{"n_experts": 48, "experts_per_token": 6, "hidden_act": "geglu", "routed_scale": 2.5, "lr_router": 0.000497, "vocab_size": 32000, "norm": "rmsnorm"}
Below are experts of layer 3 (counted from 0) of a mixture-of-experts language model. Rows are named router (the router's row for the expert), gate (a neuron's input weights, with its number), up (a neuron's input weights, with its number), down (a neuron's output weights, with its number) and show model dimensions 0-255. Each number is 128 + 24 x the weight over its row's rms, rounded and kept within 0 to 255. Numbers have three digits each.
After each expert's rows: a language model's description of what the expert responds to; "mostly gets" lists some tokens that are sent to it at least half of the time. This comes from a sample of Wikipedia text that the model never trained on.

# expert 20
router:121143121115082108179120139146163087179110172093124145130087138122132113132099109110156120160098119125125115146124159138122135146106148097162105134159129162096109080119117120124127132149088102136132155113122136109134162103147128148145124103124129137100133114144109166118128151137154152077162122163111177162154151184100117149163106119120164148146137144173123134158101106137139155159097146098156143146102115127092089106169142138125101104146105175120152124144149110146089134115137127158156130138150098095142161128091113120128148069103178156114098161171177108170121111129060122125108130153145142116131141147117089097136138134112104143143080095132115140101155124137152117152134158130131158152133146165159137125112143083120118148111137140119157144126129191159145112099130160
gate2:096081129138114112157149164178175135169104112121130130074127102150146095095112141122121096129121164105145096133098101126114124136105103152172134094145125092147140116108092141132131149139149143148129155099151065084134125097120115117106136102084149153092096134141076121110129147146121122131142157139121079116109151136087125117165130098099162125128110130144149110101137143140102122113140120121127110094171132118092121118152173120138121139091164165159174152142148105141105106119137107123142130114160141150132115114127159130140158127144126172120126148142109087126139158150098149139134102157116222155090116105145130151192141167103140107120144091109115110118145113146146111120129169099098157139143142149109123104174127126166136112124125172098166120155138110102150163103150141
up2:150070104140114144127115108124119137122132121115101154153111125109107147173115128143069138104146158136135092163096120169154154146127128136149129136161139130128161119159131099149145127107154128174100105116135142140114089096139145135123139119124150112105144157145104159132131130180143138122120186132160101115145162108161153113118094151145140189144112101078129104150120159146098135135110137138123126147172114119132118100136126143143133167119150146089162110145174116094125150107070095132186085127161113138124128122174154079134155160103147117158121102128126111131119107140110105091080120098127089152062131147140153139133140166128157119137164107154125109131175150126158123096132152082119100128173086095128105126133135112113137169111161166129118111134139085126151130078135142
down2:133097122158162087125157141146156137135124132156137146134137147093146096109108114152151128123130125136121121097114128149143190112150167120147145123109119132163124183136148091107055152115151095118127087112162127146131174122108146112108153103074112139176132094169153132140108081129133133111162076130171140122105149092133115145156072089156091133109118150104128113146148101127151138110140127117137158106156153106116156133117087160134081123145129143131083121138092136139129135117143143120103143148139177159120118142127134122127136160110138132100101107126112136145098147154169123191083084138099121160169171103124124105151122116131144125084179065116107117118154124121142119101152075148101106114110100105113105104126116086124117116121085140105103104142126130133107151124137140
It responds to: Word-internal pieces of verbs and common words split into fragments, often after "to", like than-k, du-b, ous-t, re-fra-in.
mostly gets: "g", " f", " c", " result", "ing", "c"

# expert 17
router:083113116097093123143107180128158096144113147110130142145107154177106103100114101113136150186105129115105132137134145150143096169103163127153107159153111157125149107142107098116105104152102101144153155080138139097152137103159120102138156105155128099100116103129137151116144141148137147114152146101133161139157158153100172156144102149104172153144145140152143164159113097167108119131137160113151153151097123168095103098163142134154098101140111141145128143158156077144118146110165162153157125152106085096152160121122087148166154109110140157134099135160158096160102117115102110138126134129151152131142150123138092132101118150119120148136099102137116177118176150130144109157119157138129168167102105154140152155108091114112101112143143104083145154165115136152150150105144153
gate0:157162141106134133099128155148141133119121131130102133115088171135114127139149091150166084144114121155107110102087123107115076137157109131133089143189116088102150099143129118097110126126135097088083164122106141131112172119106140138134117144100108136125123151135116157111115105111132136168147161170101092092140135114118111108123140141130128128181107142123195100132174148152103081125087099143132179141117161141109123102097113103125124119148164138125118164123116157117121166136134119144097143146151122132113132124087157170170091160084120132103106134132164164121179092096114162181137159135177171143153127132107137111157112129157133134143149141122105146136082133103150099150117129122123154097154123129158104161147113093169133153140146148096093115121094146112146118103153146
up0:101163125117104100098130121191140174116144145144102126112101144111139094109152106124138098167108120126122121106148133160098037146143139108117110130129148104129135102178126124120131138110144090104141179136109092131087141149167133110135127164108080128115127153167087137117114088110153103139127158099124098126162145123164133190126131113140167117132093111164142136121186103132115136113109116127113204128160153140087142102108126123157156120123152125146118145115163121094095172176109092141108127149170146133124140128119126137132112118119130142122138144093157144125176116094125143133124095076160162166135158134159126127131120135181120142119144142126104163063106136098163109117097116101132157118162109141150120153097132126151115163121128121144139123128099136138125123145168120
down0:112125101126121108107138153149117137123107151109109123143073153123124121099151099117155136083117129180150092154112144109113104139139123136131141157193161138095132098158136167124140097162114154117153107088103145185109150138097167152119086129083113136133139127126112151115106133123137155114130176113130153122169141151151107106131144100136132136095140107131162129136144086129112115165085111117123132186135124128138123075114110099146147107072101133132134156140145077162130103159111139153129115145157151117103135102096070155120098161141108113143141132114113153100121142117127155104117139155134115141140130198134162140136104133137135143123102139107103161106108118038135137146108130077141117125116112082158175101164138141117106135138121158133138094133149162112147148079118159
It responds to: Bare space tokens and short word starts in tables, coordinates and election results, e.g. " re", " co", digits, the coordinate slash.
mostly gets: " ", " re", " c", " co", " water", " ex"

# expert 13
router:132108106100104123155092167109145139156125159112154158151094122146122081117115137118149148147132135123117128188109144134138153166103174113132083131147126165130155094141129109100124122171132118156140130126151134117160158081131101115131109127118151111054141128135137122123121150112127166117146129158164162148140156134138150147109101112119162151145146140169142148161111106152124134150133131132150120172114133164120108095162156142124084110133116169117148108109112097152090148093143153170166150165105106107153166125120103106118187086107140137158098166119178115146132111094121117151098128151164157144135129143154098135092158132125100148168089108183080121116159141170124108140126139124136139168121137127118159150121134094092145098108165112134150137120104173149158125097112167
gate1:135105087121140101138075164184140127126139158091133141113118137089124106130161118122119115145114119117135151168091112109139135135130117122130112160112146129142165077107110105147118155142125172178152126122094113117117136096104127144147113083132126103093124124151111114104141104137127164100131152115086136128121115146165123128124094106171166118103121094200107099101149124142104120116086116150132086128128089110126089117104134123156070116184128121132095083142108135149113105143099140104152137106136129169148139166124128138113163096067143149161074123086139129111092136129113164122133128111111079127169115138156107098130161118128131103109130095163106089143172131117122119129132123186073108167171139103117103111112140116113126137161118113151152130120158170128156108126113136
up1:133135134117181110144084137083104141158152111138126140120144153131140120106149140112124093134136158099122127122135123102073115158085129143121139139101086091127130117138132120113117132178119167129100114101166153095133102139124149108134127124108147133137136119100165127129101142131130126089104123122129153068109140139124120152106150137122114123100101136150157165116136150119086161122145105059130119126148165142102101136108121136171131182169092136154090120117161103150124142193147116098108166128135153120116122150156134133120103150131136117097127169120113147149177136143136087126074111120122173103146104131109179134162118075101131143137140105177149138130138129132132106072129115108152151102127163137128184118117153096151132128128164110153121088077145084135158150153188124
down1:107154119159143143105146120120127142143116078110044139113131130159109152175099119111132111108153164151129137131173130189131158130141145129142155120098111143194131119172123033103136112131151149106127064141143115172100120087144120118115140127131127139133113115116127099128110099138163135133156157107090104121153153151173120104147119147146127124110129085151166187128131119136143124133100125152138177126117116106141137106171121128146168134118149131138139129121178140153174153104149140141113125129135142150095138139133137130133129130129137099150127130137148093124086141056102134145128119122152122129093072124142089114159148133154092140122132154158111173151124099114112109132116116123172163127128131099148128123098182081175130145112136114117150126114155132107123143092106136
It responds to: Word-internal pieces and suffixes of common words and titles, such as -ment, -tion, -ity, "Subcom-mitt-ee", "Light-ing".
mostly gets: "wood", "ment", "ion", " Premier", "ism", "tion"

# expert 27
router:136126111128110129137114155096148119173109171105117152144122155145133113110116124118156151134122144137075122139167114149156113140149182103151077113150103149102145120144098106093077120140113091149100150122143120115140157090141100087159109122137121127119133108120176100137124150158155135133130124147137174136135152146088146158104123074114137146140146147171155165154083115145111102138128135102173139156101116155126088093151143131153097110145111150137141163155144113118103143110165163115167133192140125102154176142102114164136144113124152180128086163140172117141112103157081112144117148162154154105161159107116097135120125152122116140160109133146104155112135138159129084150126120135114141157110126135117152143124087089112124096141147078088155150125098158176121149099140135
gate1:138085147114079134128125114133126134186158150110152142180102126180146108119146148144150139114118162169124137144169094124135092106162158116140113085100124144110116155167099141154121132159108103140115123160142093148162128121149152138129106112131151134153158131144147095160141104135132075145148149139126150140164114123092133110157130112141103134177125114198148142114113138087148142131111104069167144132119091148149134151192151105161139127156134177135116156139130161129124163153139147113124147169160121166130178152114148147109162114122145173070130122110150125141099110160104138134157170166136130130145095101110131131109116124149150125120127129148096146112118146142114110103140087141137063117122166166114122122152085078116139141123131106106133151131099165133131102101139117
up1:120081154125066174126134097110132116145135119105122176161130128183142111088182134133119097091170192164170135141135135128110113138152117135154125085118150115110089165121094168145138145111140144131160114186150113144171081118136157130127113151147151133121153114130139114094148105122111091135148131165113123114151134116089124120112177126122154144175136160159131132124104109066126147150145124092145124152140086149133132144138158122139121125144136129132122150159118119146106131159092137112097108142136126137121193142164144134113130145173114138098102086106175174131116098140086088128170152143145127145128077133100111138149123133150153130105135110174122130171102167131100090138113111095109107093107163132127115096139094126121159135106124146118129127124102135110110098107125133
down1:144166107151117122090147132151120110151149128136092162122123118129183130149090099143121166125140128151130158163087116146116139126133182122116149115121121134133146109093172182118123115114106112126177165143109111151122121126088115106113129149133162116158110118141121094142137146128147146137135169154155130139112127133153109177150096125129161170127137105154102117120153166161143122160149075138107145109122123109177179093144123168134171145065099107115156100144104111104099145159094117130115088110102115135134130135133134140115092123135095159161070132126159133153110142167147138131092116166138089134149145118132139132147126100112133128173078130135158140093147105126171120147151147118103151092155105121130138111156146194142109107115099169149176138151119129096091096164128146
It responds to: Words inside quoted song, album and show titles and music discographies, such as "What Is The Reason", "Ain't It Baby", Albums.
mostly gets: " Me", "!", " Albums", " You", " Love", "{"

# expert 24
router:139146129128096119181106142094162087136114138121155164148121121162064097120107117089124126148111119110103118144140142142150101132104153130140117115133114146100115097145092104095146127149110098146096130127149157096135136086135087135126114135178118122077107134133126136130134110107136168141159149144149168171148153146118112133110118140130163119161141124186153134146111066146098085105135163118151126160115117139091082078154140159131111135136119160134127131131122132157111155093131170156195128173124107076144146117100108135140143124131155124149125137128166085155120099128129087142111137133170137151125160135116106129115147166114128168134097128120119133094137166159137115158153135127121169116119115130156183122138114092076124115122159101106116166136087162131168146126176154
gate1:106116110095116146119115130166149095117101112135134107137111176171137122123132145147132107145121105122122125112172135134133145127164098155204133110123083100097098114131111135188146131153106115119119119109115113131124133131093137147179141093126149136149119156134149105129104134139156117125159126108175177171143103121120133108158089111100121132149124118182124106142103126161165117118111091099128109157090123116090100146154100103120166111160140172106122140130135155136166119129128123119146147112160115163132151131114080140086138107141121115111110143178128127132068090083137150112132115169110176121112160138110098138128169154123075155118142113121120125128104129099121141108108093141120123096123143163176164104089142101112090145120138129069134135150123171161096140080167109
up1:146084112154113150099103155094126119173130106101110137160164087132171107099132080119123135117151164120110131150133165096106151125135151136082104135089180162107130128133095109112141117139082119146135095176133115130122165101157128140114132110125078100137122134185130128095148100087118146108116121104073125136147161166107151129126136118118116143147088120121159139066121140079141119141124120113154141107147158137129151163107171117183091137163098102199106144132132099098131131110081151091130102139146160148142168145143170103155115103136122154147136141128140112178106129123121126071145106116101132105130127095108103091138117114137147145123130147084157139110107120129123136131108109117180126167119149134123094134123143125131115138137128146175169155085130107138117140127132133
down1:112109156129163127123100094144159090113125165156129113198153115139105109148104165140142120121128136154142157087155164130142158137085139122095155137133114122108108153126117109119140139086182100136136137182092137140107127143129130122137101114143186167105103109127095116127122085148128170140146103084122150162098133113162139143091138141194120092140096146140155138109121094108110119112098174135160094115130122142086124152110134128143124138100148151141128155166105098083094145124136114117139149157149129124107137102119114142131145147109126103177134130084089154099157172149132155166148152121153102107098120118112146196111109121154133132140118173128169131146120169108116139132175109120154104127143149123085144077160108109148147134143129151175103143104121115101158141123133115
It responds to: Final syllables of foreign personal, place and species names, such as Berdy-ch, -ley, -wood, -ina, -ae, Völusp-á.
mostly gets: "ley", "wood", "ville", "ina", "ford", "ka"

# expert 21
router:116120104123098108150103174124149110163103138104140153135102155149104104106103111107161141145110109102092156130142139144165122143105154103155120152143102156099122131126121103100126094147103107151139142097162155094166149107142102133150141115161138091103116106118166117113174121166148145126157108143133154139148164164108151168119106128083149134149143124162150158149089118153087114106149148116150166153126101148113107094142152143142123119170126150104143158154160106148108155108151158142162136149110105098162142158105097135164148101119150165127100157154158094140104099098099088150094110152154154160150148092124093121107135142133118152126100110148108143097159141168129112162128171156091166141093151145160154148111107107095129118153147110102156154148094149150151158103173153
gate1:098129164099141113110149126129127139121105122109153144123120140105140069099148134126110085134084107122164109124140084141111166104156134173128141113128097172120126106138118116123095134124114155107133118159155115110103124140108128183111127143176159127115124135111123171132098125170137146116119068142103146121148116111133119133127160137081110167173162110138099155132148118104100116100099119123126089189169109119093111130139172114122158137107115138136095151143143120139090194151111098129185113111129169117124100152145129150105125103150119151109157137096134124121152098136130158161107100129143162088133113124083118124086096143123143147119134121135143123117104095135137090142167095148147121097150161148144100131125087120145192134131100112144166130114139089056108150114161154
up1:178120142134137126108162119152172130120119102086136107140133129130096206138136134123128189148134141124134116123153186144143181105144131126112123136122138124130130108127115123100144111132163099093139123143075118147127172133091128102137104106121079076130139136146130103086103104087124169150134150149136101133123136120125161148155150167148159125100112111119148124114103120150111103141132172141145162105149119143099147099154120192110139132119103102130133091174174133146141146109120108138125103141111116114142130100130119113121125150139154105132102135142120159121133155152185110113138107115161127128154093083143152096117132149127180178114165130118121147103138136120147148163141090141115105173144148130136135165129110140119119123147146107192103166118055138155100116125160063
down1:151121118153134146155157123166143135138096154138123152136194100106161111120156142136107110148159116123184121112143141150122113111111118116187141088152113157132146133146124106107114119108135116137131145157109154174124111131113088171098161121129153089116166104143097141152143136134117185119111155112159139179159116134150159136089117107164039124142131128135121147117154123122127121111148128124160090128100126118117113160114151141145100119129150146105161162075097151083146079117131127143107093112101082122123102133127137096140105099111118098134130162117145141110159111088131129169086126099076102069127130140122156096167127155148138122114134138153139130102107125206138113108143114154138116107131141086133148067149158122141141160120136140127134150113101132119150120154124111
It responds to: Country, state and city names and "from", often in tables or lists, e.g. United States, France, North, San.
mostly gets: " from", " States", " North", " US", " France", " England"

# expert 11
router:146140091124101119150084133129148115145088140116113132123128146124098087095091112137143139131111090120123127130158136159152125138126162122177100138165074140107130127107091098123119113158119104122121155112159150083124136104153120137135121136129127114121126119121153143143149128158108175118126117145146160157117150158103139133139127124116177137128150136142168153138081117124117124111130169127116125181143146162112111089149124121163148092145084140152139160149127113133136170083148153140179117148122136081180186113127103159140122102106164158107079134168181113173109128090096100161134168135168138110163166128118101134132139118145137139132097101148134139123147130157116124160152179137132137119124102159122159124109133097095126118143136085116168154133132178132173147079162180
gate0:122114116096120133148117138121081127151099141133107098152118142128126137126131127105143124085171137128098137132113143119149126137141153118141113135158078137117089164111122156164113128167123148155156120100145145134167101083130108158115123122148159097179125063088138084138149135166118153103133129169136158051160126125152143122141123110082116138152135185137124094144111172156114134131110121125165171156202143129135132121129153117147120112139121122137116166120082132140165102161129152141133147145075115163149125115149133180151176130106133134112109111149127105118143129128113149124132134161108106147151114175104099155145142137132091123097057126142101128163115123133110156115076143112128128156139106157128150101119098113177116133106115108161117142108157173140162137093137160
up0:175098152153128152132157108130116136136141172143100096108148168119131145117088131138183103131156131131122117143084109143154098099097167127138094162177099119146116105150137137125101171157113094151193128121197126131139129113117149128093115121151123097148140087122119102193109122139144122107159118142137160091110125130145101108151115112123103108141150155159104126092137133095121146081104138124133131135125129098135135103119151130110153129183139146115137171124094124146123127142111130138132143128164153176122141125135137161114117108103151140073113128125107145106162147110170167135133111155150092125116123182067103113151159133144142156124066160121119103165152096166125129146105125121166119134130103132139136118062115089169135139096085111155126113133119141088144128130134108
down0:158130118163114143107138144147127145152107129175117106095128152118123081126103077129133084120188144125099096122121088085130110131132117116120084147161139149113143090147128112119152142134138090145100104105102103124110151145136132146132158070163162089129122177139099126197157105140131104086154097120170170120107093157104099116123145095127124142125114139146108119121118127084111157134131129084092127138143117099134143135129116167144137130108156101115133165129196103150140138088162108133134146116132099143084194136103133137137109113151162137114140095087143158145096129118131115152146138116148138107134159132061149109107132152161122123123110163151076142152145120124126108153124072167136109161109142105143094112112153131169150123136106128146129140114151147135152149126157148
It responds to: Coordinating and, or, commas and slashes joining items in lists or series, as in "2010, and 2014" or "elegant, and gifted".
mostly gets: " and", " or", " /", ",", "),", " but"

# expert 7
router:108122111146098109158102160141156118158100163123130164149100150146118115116132086104166123148105122095104139171141149129151116163124157096155118123152090152111136114150135084102103115130098121160142137113162155089170170116136096086140132141140122117105129159132157125106150147138149161100172144104118143153159161158117116138156128131092168132154178164143157160162099104126118102107135158131140149157103095150122106096160171140137112119140115133138130133155139116153114165093152156130168150163140115110156157156109071156170153111160160144163106158137157100161110125105119101165105117164161138138136158144124092155089141165093113143105112113154126148100167119156146134168126157151124163139111129154132162149099117104114111139146131118112149165148098142174134145112145156
gate0:161127116138131075104109123110133091106134164116122086098079105146160131153141152103113102126129164134104116159103144175149130131172108119177156092136089117107145108119123104153143173154150160134116157176153130091158112129114127119130112129109162118093134121160114114130104102162178139096122123116105129105145083136142130122147138160151110148114177175132104108162099139119105095144121105128165141136138104143106103106129135084146146108131168099139132140132081158100118136127121106132156105167146145138152084097140119168126150141139096124117096119123141171159095098111129111121121129158149122182124116130146086146108141125117154184149159124118151113141129133103082120103108130147139114111131153134078127080091100168136083162119145120113152131147124116169136198134145117
up0:178131137099134086134143096137161084116151147142122122142120110129151130160134140121143135098129135110123128093146135152130125111120128135166166115092061089114169098077109104133161163107145115108103164166133120125097136130128198161156130130121148125106157106153085141110139135087155143125128138118119120128150122108172115128106136159180116138132164147148107120090104108140126109124116124113160140136154129099102128132153111079110167082135149147142133130138101148106164128152119082170174112155099193134128100091120139177086122111178121132139105123112116151154152109122157117135169085138100126171182125132128106132157097106150146151174165145078119132127102143117132149108131106158133094133150138149123149114105133175138083124121111125141150159094100132122124153110129118
down0:162147129167133129087105101102103116126168119120101125149152133098116129089085121154181139143135159133130116142104105122174110132163087131125148142133124117138097097122121156153139109121106103121135133128141152117141150107129149111125140108119138142122150110089112138076105137138137163132064150132136111146130057081096109133111143124178129089126120082150118085127143158117153142183130170130158151152120116139102145145110120195120152092111118104106164141129151106143119147129121115105131093111143123126085100138154144088104128122149127116119119132140098158116111151177134162133147183130091159150147151092123158099134090135102153107135094109147173121129104083132128166110128098147175140121145113128123101110190128141129093160151145146110139108154154114071148112167110121
It responds to: Years, month names and date fragments in career timelines, tables and ranges, such as 2014, May, 1989–1993, –19.
mostly gets: " May", " April", " 2014", " July", "–19", " 2015"

# expert 29
router:120121118093114142154104138139143074181088146080118119149159128124109105108108108105124154122125102105136120159146130135148124133112144104157140156160119164126127118115126109118153085160100133159128132134161137123150173124133139145117110114163136089108106124126125122123133154142146155090118151131104153165156164148112150172124090142133151139167142128144151152160119095149115102127142176115137130140084103125104095119148174131185099129157123140116150138155166110173112142106175124165154101167110117095149126134128123165165137081135169132147091143136150102145084101166099144110123155152116148166163131152140106150146106133123110158091108108129091155076177138167125106158158141139096158194104121120163124151100106114110106130149139120116161140121104143139171145084130134
gate1:163142101119169178125151141142136117139095143078131150147167150118122135134113129126129153168120068142121113099103151155141129145126130146160142153125083115130142124065119158166144108137128156117183154178128153117132137165148120131079159115131140081139165127101143114088171148117145108119140158150112108112155137116142132152150154134093117072156141121133142151129123131140137154121140123168127155177136102146106112103076145086134109101135132128109095109137098110137154091136195127089114138099085113145138111130113135129167154086114151105127116150090135129132100129152102159115104162120127151122122146107159121099145120095128099113153100031112123116121138130161094118093132164143128102106140151117119142120151093118152127144086131153164115116110167155140119105140129144
up1:172167133129175128165154105124146172101134147111079156152118109091096119147154153106115179186111109094093129102090139152150110152070138124178099117123117130120151152110148160125132091139162166098128178181132136138097130115107168138107145093149133086141157125137146123094135120132137112113133156117107124106165128138172176140145144118121114104125130099136121136177125118166142156134101126147126118152122103164132085087125115099138134102130138175099146102113121105163131114151167106102167111119135107125125103123114110130111140124134068057165139151138142147106105128145116156129149133098132113126132151111143111080126110119124127113138093130132139159132116161141143156129105145136147093129116146114104138151126073103123165116151090123113132137073111160138154111163096119
down1:154165122124168135119132172158102151145126140118134129086105141165113099152095121117127107155140128147127108134129084096137108110127106099113108157091148162145139114180109188126094148098115137119112132113118151115148102116153060074122087145120151152167098146105125091129114112135126168099111139124127101120136138111156111087144138094081140095133169105148138125114130162131136111170089130152120172136089148090077134104133122127128116119112113156178129142143125123127137170146159116186143112166111115185129146138067123147170071167172112153068109145142120130117166145110119105142103139114132164167125139151112096164155143158136096123128130139114137104121105104123152145120140088107107144124145142136110119107118133119126135107120114080142137098132120120147111105149150102
It responds to: Possessive pronouns and biography nouns like his, her, family, daughter, plus the dots in degree abbreviations Ph.D, M.D.
mostly gets: " his", " her", " him", " life", " family", " American"

# expert 43
router:106128099113108130167090126111145090155123174126129142157121130107122134065146120122134154122133147118111107162167146145159144165124134122152119147159103108104113131130124112069115139118107128162151149094144150079147181108119107152121128089156104083092145129121154134114114129133101178114139146131117151152148149155125146134133104094143178150168167133155178144162091110130155150123149125152116147158104103109108100122140157129164146129113122128129130095145133110175112137097160127132158154146126110081186137098127122143127158118126169141151110162148157079127097135107099127130096133139111138114165151121105118135127119150131136152121108081165089157126152126162109087122123150129121176167092133134104168146072110112068116097119144113135175139137096150169132153130122132
gate1:129123121067119133124137094106154153159150148121136104162114103136104111099122127111084184125120169177164134154157128112142105095139138172136122146162121075148062147126160085114118122148130120115132101112124122112165154132102126136149159139159106089089167105141108101169082139141133156108082160105113108141117119122096134137134119154131153099144158175145146149122108123099114173122154144158128145142143111083139113135112126105141154146092164146127081115107177116138127136087134058142163166133132170103146146139146127109085135135111126156107092104098183134145136113165109132167139126132133102105152145130142073102154132146118154102117120148112135147135103145151115155104139136108130171156119130099119138148145117131150132118123135106127175138112114103114175166149106133
up1:155122133165148130146132143122136086096106149170089141147114151124118129133135155149122155133143092145146163154075162145155097150167123138160134119130137157097148122118172153120137099134139116160124144112147156134116137152124094108102133130125130146164140152148102146127158103083121100165145129144118134136140100122089125146152173100151142138115148117129124144111130094186133118138108112147163063136160143116135114146104176120134190109126116148105136146111122116083129122150151140107104111147137132120140109106106172128148160131121090138136140143148155162161122099161122130154138105103150106153134092099074118138164111159135093172157171157084073129104135110115101136154103141182125054105159170123118116125103124103136122126125113139179141162080152114107168106108112129
down1:145113120108105143133125158148131135161139132107190127168129132155146100143106141084134134167111115139139093117135076159122090176114105107116112152127141082115104178102140092101118148138130134165086100128128129139125117103147140139159096106134134153183177124112157066130104141104112131087085115153150142130131143154114123122145107117157124119115109147133192152108119193157126139134113104119115146129137129095152138126140144169165143141141167119112123124123135157111124132160126100121143156137090142100099111106126129084160098117094146138134115134120082104126149147142138156109159203142172163153196105129105127150168114152127115144128143113128127097139116087179130107105128125084117107123130109136104103142145116122132117134104126129179124116176126118098092141113127084
It responds to: Articles, determiners and temporal modifiers beginning noun phrases, such as the, its, this, the same, the early 20th century.
mostly gets: " the", " its", " these", " this", "The", " his"

# expert 12
router:142132106122114133146121146122143114200107165132127141149109137155103068108114104110172153133114145126109113148130120148149122150134171147129114109131113170134128120163106071076111119124114077157106132099150131120154135069120088119158087131164102097098106128111154128136130127112114167146162131118141148145143147121120120134134111110134154139181172130154170172153085099118142108113153167094115136173117123137118104071156142174118140122151120148126146171122134104122132157088124152152143151165107121097156156131125098138120166116153141156150088142128164126144122096122104094137124160141169173152136143126120098159103119161120107159119102126158127131130152147164141105177130111113130136116110136121159156172101083104075123132111140080141150149147084146133133148121150142
gate1:115147155110148077153131111118151112121105135117146122141125117110125128118099099112142134118144133080149141138076136107155148138144141149081130147151144073118153125157134114141117097105134178129121153099139124154142146175116164139107087169106166126123136126094139166110112166130132106107143112135134104167129138182160155145106132129142094123129146095128141148125107159131166154116092113155111111124149120171154121158126136141073115108140123151132144114111129122131152146158060148144119158079107144123183066043149111162139105080098092104141089156152104119130150091175121159162151095120143164070116102111106132121163146175161126120151119102129134125145135138158143144136185129121142122140117151107119118144136148107121155122115142125139140115093108118132149148104115127
up1:136125098112143120106121107185137136162115127162113140125109162123138113114126101099125125142084096126184125119110112097150122153133161194098093136151155087146137084136123125106099114164068107116095129098110103108164117133069143122068074150117092130085155127121141142161106096114159132096161132114147115164128137116143169115131149113133113108146149092129153124159119152119141143135096152120104139129119129149118088130113130167096094124129121140141123122133141113125123126155097100175155153109138131127128126109130086150129141114133095108166114148123071129145135101199162131149142096146168164102141132105140121166119123154156137093140151160115125119153161131131133153152163100097153134149138133127127084177143145097090141136096135145157158110135111152164133145141166091
down1:151092136111113118136106124116128107142149118120086164114099104137123119154115119152148066142072148135151112111124082153141134154086120152131151117113140156101116125093122092111117095126131130125104170116126104122179134122104106139152093150196117164083130108116145136125132097108156162096125138143086125152144117078135115086163098117121124086166146118116134124094144108097179133102098108148133153145123108106158128167129122157122140170135170117127140148143153128118126094116142126131147145115146130165120131115148120182152197162151142082152110187094192126097149127114106099113160146154099146103132125112165132125134133093174131096122103150162117125143096093141143164144131121136084140126146143120127110153168132113100103146144146100143117124131152105145094087144140135
It responds to: Final nouns of multiword organization and place names, such as City, County, Cup, Records, Street, School, Company, Creek.
mostly gets: " Cup", " Racing", " Society", " Records", " Championships", " Labour"

# expert 37
router:145098088099070155144111156121181105165125150119152126140133152144137077125107100114151097152111125136117099136105135129138134130123170108153118140174118190132159086098125124118148101123123132153125161149187157066143177111132101136154103122141153104112106104111133128138158155146150143136131113138123164156134155163114136173127139125110166153129135123146151155157110102149115136142124146113165127151119094174092092112140157120139128107169115168136158121124140092142120160099132156140160110173146117103157139121099084141147139131115146135131089162143152106123130106080087115133120145111108152121130130118123105100128127144129135116141105087161133111117187126138134110162140140141109140166117162164113164154140111075129115119120158146122198119144104165150146116073153152
gate2:121098105127067151126073123110160143149110122168165085098130124093153124111170118132134125104140150115131103134116109129115104176115154122114115153145130146153125167128092141135119118140104098138099115104136162057157130131128101139152139141116177106152110164129166131131126131109102137138157134152144179098130116088157160132144117101094167124085125134091170098117100135117170109135120119116128101145150134156098085104078174146109120156070087118157127110134133121127110156140160098123137131117150120118162145146179075135104164131135107135162104156106100103084145129074115148143106106117145160139150170150117107145147124162116119115144117111157104076132139096112113171117117165124134141148143151160106113138121139089137147125081127117146150130096161114158120130138129120
up2:124113129132147158164150121095115139114139142106131149155145167166139139109163130130078178159149154100130128083087130092176139099145109113151100150155126151143094121138156084113105169101127114101110102128139127171114105124093124102096098173118054133107166113084085138113121114089155122154099119089081087115141100140113137110116134109120155137141167148143103120164114106150083162150140136136140106100112066109149166125128133122160131137134106124131154156152172126135139126086093115149145147096154112139157166111090096147110071117137149146137139135172140162176179111153170108121126146150128135138115130128165146145127117089114119097134141185114107166137130155103108125142133114158134149132114107119131103128114110123119116126134137147123140130125095137122112090147137154
down2:117123117113130104096088086150164134134151090112138091104144165110159077128100126151109126131180136101168154156126142110166122145128173107112116172135126142124157132120118095122121097115144153114080135099101137121103147141100080141102104137126144134114153114129135165137110129125144088107104120157103109175160111152142101119086134123133146150145158137116112102111144166116139115132111172114147129146116107160145154135145138101128141140117146143125138091120164155103087115104158194135093111105158121162159108129140134134108106152115175097170145130184115085144108082148136108142115147104106140147156157163193130120168156163121141063123122099113134145135128146131099130095100119092143155089139137076155129129112116143132112105141145144160077139092159130143119106147132123
It responds to: Opening parentheses before birth dates or native spellings, and single capital letters or Cyrillic initials starting words.
mostly gets: " (", " P", " S", " E", " L", " J"